config.yaml
n_layer: 14
experts_per_token: 4
moe_layers: [0, 1, 2, 3, 4, 5, 6, 7, 8, 9, 10, 11, 12, 13]
router_score: "softmax"
normalize_top_k: false
balance_bias: false
router_cosine_scale: 14.0
norm_eps: 1e-06
tie_embeddings: false
optimizer: "muon_variant"
seq_len: 1024
Below are experts of layer 4 (counted from 0) of a mixture-of-experts language model. Rows are named down (a neuron's output weights, with its number) and show model dimensions 0-255. Each number is 50 + 15 x the weight over its row's rms, rounded and kept within 0 to 99.
Before each expert's rows: "comes before" lists some tokens at least twice as common just after its tokens as in all text. This comes from a sample of Wikipedia text that the model never trained on. Tokens count by the router's weight.

# expert 9
comes before: "of ", "and ", "in ", "for ", "to ", "("
down8:78 37 55 39 67 45 54 54 39 35 67 40 68 70 57 55 33 52 70 38 78 33 64 36 63 41 59 32 37 55 47 61 73 73 67 62 59 49 41 42 60 31 65 43 75 42 43 46 37 57 73 43 65 40 48 59 51 44 85 51 24 51 66 58 77 19 55 56 58 53 36 56 39 45 83 51 35 38 21 48 43 48 47 68 63 29 60 41 71 54 36 56 64 45 38 38 39 43 59 62 33 52 58 38 55 50 65 40 61 63 64 59 33 45 53 55 41 45 52 71 67 60 48 37 49 38 64 28 49 80 46 72 60 63 62 45 62 81 79 73 44 52 39 51 42 75 65 68 65 44 37 58 58 45 40 61 54 46 61 07 56 54 34 36 56 40 48 99 41 79 48 24 69 45 62 61 56 39 53 64 59 50 53 48 38 57 71 67 40 26 70 26 26 77 22 53 15 39 48 26 22 55 48 35 66 17 46 25 59 51 60 52 51 33 47 37 48 52 32 28 49 35 39 40 22 49 65 50 74 24 46 81 49 56 72 51 47 58 42 71 46 53 59 45 46 74 27 23 40 51 49 65 61 49 73 62

# expert 15
comes before: "| ", ": ", "|", "201", "==", "–"
down0:71 52 50 43 59 46 65 47 45 58 36 90 41 32 30 56 46 49 55 51 33 55 63 45 17 58 48 57 70 52 52 56 29 23 75 21 43 37 21 58 48 28 44 58 74 61 60 42 48 55 64 51 54 43 23 76 42 40 55 32 25 55 70 54 21 33 51 50 34 67 40 71 56 58 45 29 36 59 57 68 33 40 64 87 40 46 74 61 66 84 47 43 41 19 66 59 54 32 59 47 15 57 35 41 62 49 59 66 53 41 48 25 22 51 48 50 57 54 47 50 50 50 34 53 39 49 17 58 05 20 36 53 37 18 43 48 72 72 79 52 47 50 51 30 19 33 71 37 54 63 36 60 67 32 39 59 61 59 48 41 34 56 56 64 41 63 20 68 27 58 51 67 60 48 65 59 45 55 48 34 68 58 51 47 47 56 40 26 39 39 60 21 59 49 60 49 51 45 63 43 67 75 58 67 33 86 56 43 58 26 47 54 54 40 58 33 41 43 51 64 66 30 55 65 54 60 42 63 36 63 46 41 39 47 65 58 85 35 46 71 63 17 71 43 67 34 47 73 31 36 40 56 47 57 65 54

# expert 2
comes before: "of ", "to ", "and ", "in ", "by ", "that "
down8:28 52 59 75 69 39 69 41 89 30 62 63 56 30 41 59 38 62 41 37 78 58 64 41 53 70 65 25 36 71 52 76 50 17 61 26 48 39 00 72 36 20 64 26 56 61 40 41 56 69 53 47 49 80 40 55 15 67 38 62 65 48 59 38 54 42 63 22 68 36 70 89 52 63 42 41 62 14 68 71 53 46 67 55 39 51 66 30 30 43 55 65 46 37 52 54 40 44 35 66 55 50 41 69 47 67 48 58 67 62 38 43 52 45 47 62 49 61 57 54 70 36 55 68 51 77 53 61 74 17 40 43 36 45 58 59 49 41 51 47 44 61 17 50 62 30 87 33 77 63 44 41 50 33 57 55 43 37 54 64 55 56 58 28 34 69 36 21 31 45 32 47 35 50 58 42 35 53 49 44 36 68 40 54 61 46 55 27 57 37 44 42 40 51 52 53 42 35 55 44 24 34 50 62 57 69 46 59 37 19 19 38 46 61 55 44 66 69 28 23 62 52 53 29 46 39 55 51 60 63 51 48 38 68 59 68 68 66 51 56 26 66 52 39 66 55 59 07 45 53 58 56 53 52 53 68

# expert 11
comes before: "| ", "(", "|", "and ", "– ", "in "
down0:54 47 44 19 90 41 63 99 52 50 66 50 61 21 49 75 47 53 20 42 34 36 58 47 38 27 53 50 68 48 54 48 66 62 37 48 47 62 33 43 58 61 17 27 50 51 57 63 67 47 33 28 65 51 54 52 44 59 65 73 37 55 50 56 31 32 39 44 62 27 26 50 39 42 75 36 69 47 65 59 32 58 37 53 45 38 55 44 36 55 50 44 63 37 85 58 17 50 66 58 53 34 66 41 65 68 47 40 53 49 52 72 22 06 47 59 51 43 55 22 48 58 45 39 57 39 48 31 56 59 42 59 28 29 48 41 18 38 34 67 07 48 51 40 72 62 40 50 35 79 54 15 58 23 66 61 47 41 56 63 55 44 45 55 42 43 46 57 37 41 66 43 34 41 42 43 61 38 57 53 63 59 51 59 37 77 59 61 42 38 32 11 57 55 30 66 25 53 63 46 73 63 64 29 36 54 38 41 50 55 51 49 57 50 50 42 59 60 42 43 45 45 53 45 74 34 74 55 57 58 44 42 17 41 72 52 36 41 62 60 74 68 13 49 25 35 40 56 45 72 38 61 55 45 90 71

# expert 23
comes before: "was ", "of ", "(", "is ", "in ", "and "
down0:12 53 57 45 61 55 33 51 28 45 54 43 83 24 50 83 51 41 51 51 59 54 56 36 36 27 53 50 61 28 46 42 73 40 41 07 38 59 51 32 38 54 47 40 30 52 42 52 46 81 63 37 64 41 64 92 45 38 39 75 31 83 47 28 47 59 69 61 46 49 94 59 54 71 36 55 44 52 44 45 67 35 65 66 40 59 45 42 20 69 33 60 69 43 39 40 48 67 62 67 69 50 40 37 61 66 73 60 36 39 49 54 73 17 33 49 55 56 43 57 39 63 58 57 61 36 64 53 44 35 51 72 27 32 47 64 36 65 34 72 49 47 56 49 43 41 63 68 57 66 60 46 44 39 37 49 57 45 48 79 66 76 90 52 41 84 61 42 33 56 41 37 60 51 45 68 47 77 61 61 22 62 56 48 68 74 37 52 61 50 58 65 27 66 81 60 43 57 80 57 26 55 53 63 62 41 46 48 37 54 37 39 33 68 43 73 49 29 26 64 22 64 63 36 26 41 58 32 53 55 55 59 31 72 42 47 43 51 68 57 56 47 49 51 72 53 49 60 21 55 82 56 53 57 29 43

# expert 14
comes before: ", ", "\n", "'", "- ", "\n\n", "o "
down0:57 34 35 24 56 49 48 47 36 61 82 35 55 62 47 59 46 43 56 81 24 59 66 52 52 68 41 43 34 47 39 52 44 65 83 43 48 44 76 54 67 46 05 25 74 58 48 81 37 71 76 63 54 63 36 58 66 58 23 35 58 63 48 53 53 60 43 53 40 84 29 47 46 55 38 41 55 47 27 61 47 34 64 19 58 50 63 92 70 65 28 56 39 44 52 76 64 62 46 56 38 55 57 47 38 32 43 64 44 61 74 44 45 26 24 47 39 14 57 77 52 59 42 49 60 48 47 47 49 67 83 43 68 42 48 28 49 41 38 57 48 34 67 55 65 48 55 39 40 43 46 18 63 39 57 67 61 56 42 36 59 50 27 42 63 62 52 30 49 81 44 53 70 64 27 58 35 12 45 62 44 60 61 60 61 64 38 45 67 41 33 47 61 35 74 29 41 11 57 43 46 29 32 55 33 44 53 31 65 47 55 32 57 23 51 45 59 46 82 19 64 65 34 73 64 36 22 33 62 47 43 63 59 32 48 80 51 50 35 64 53 66 50 55 69 52 49 60 50 50 53 51 72 59 27 52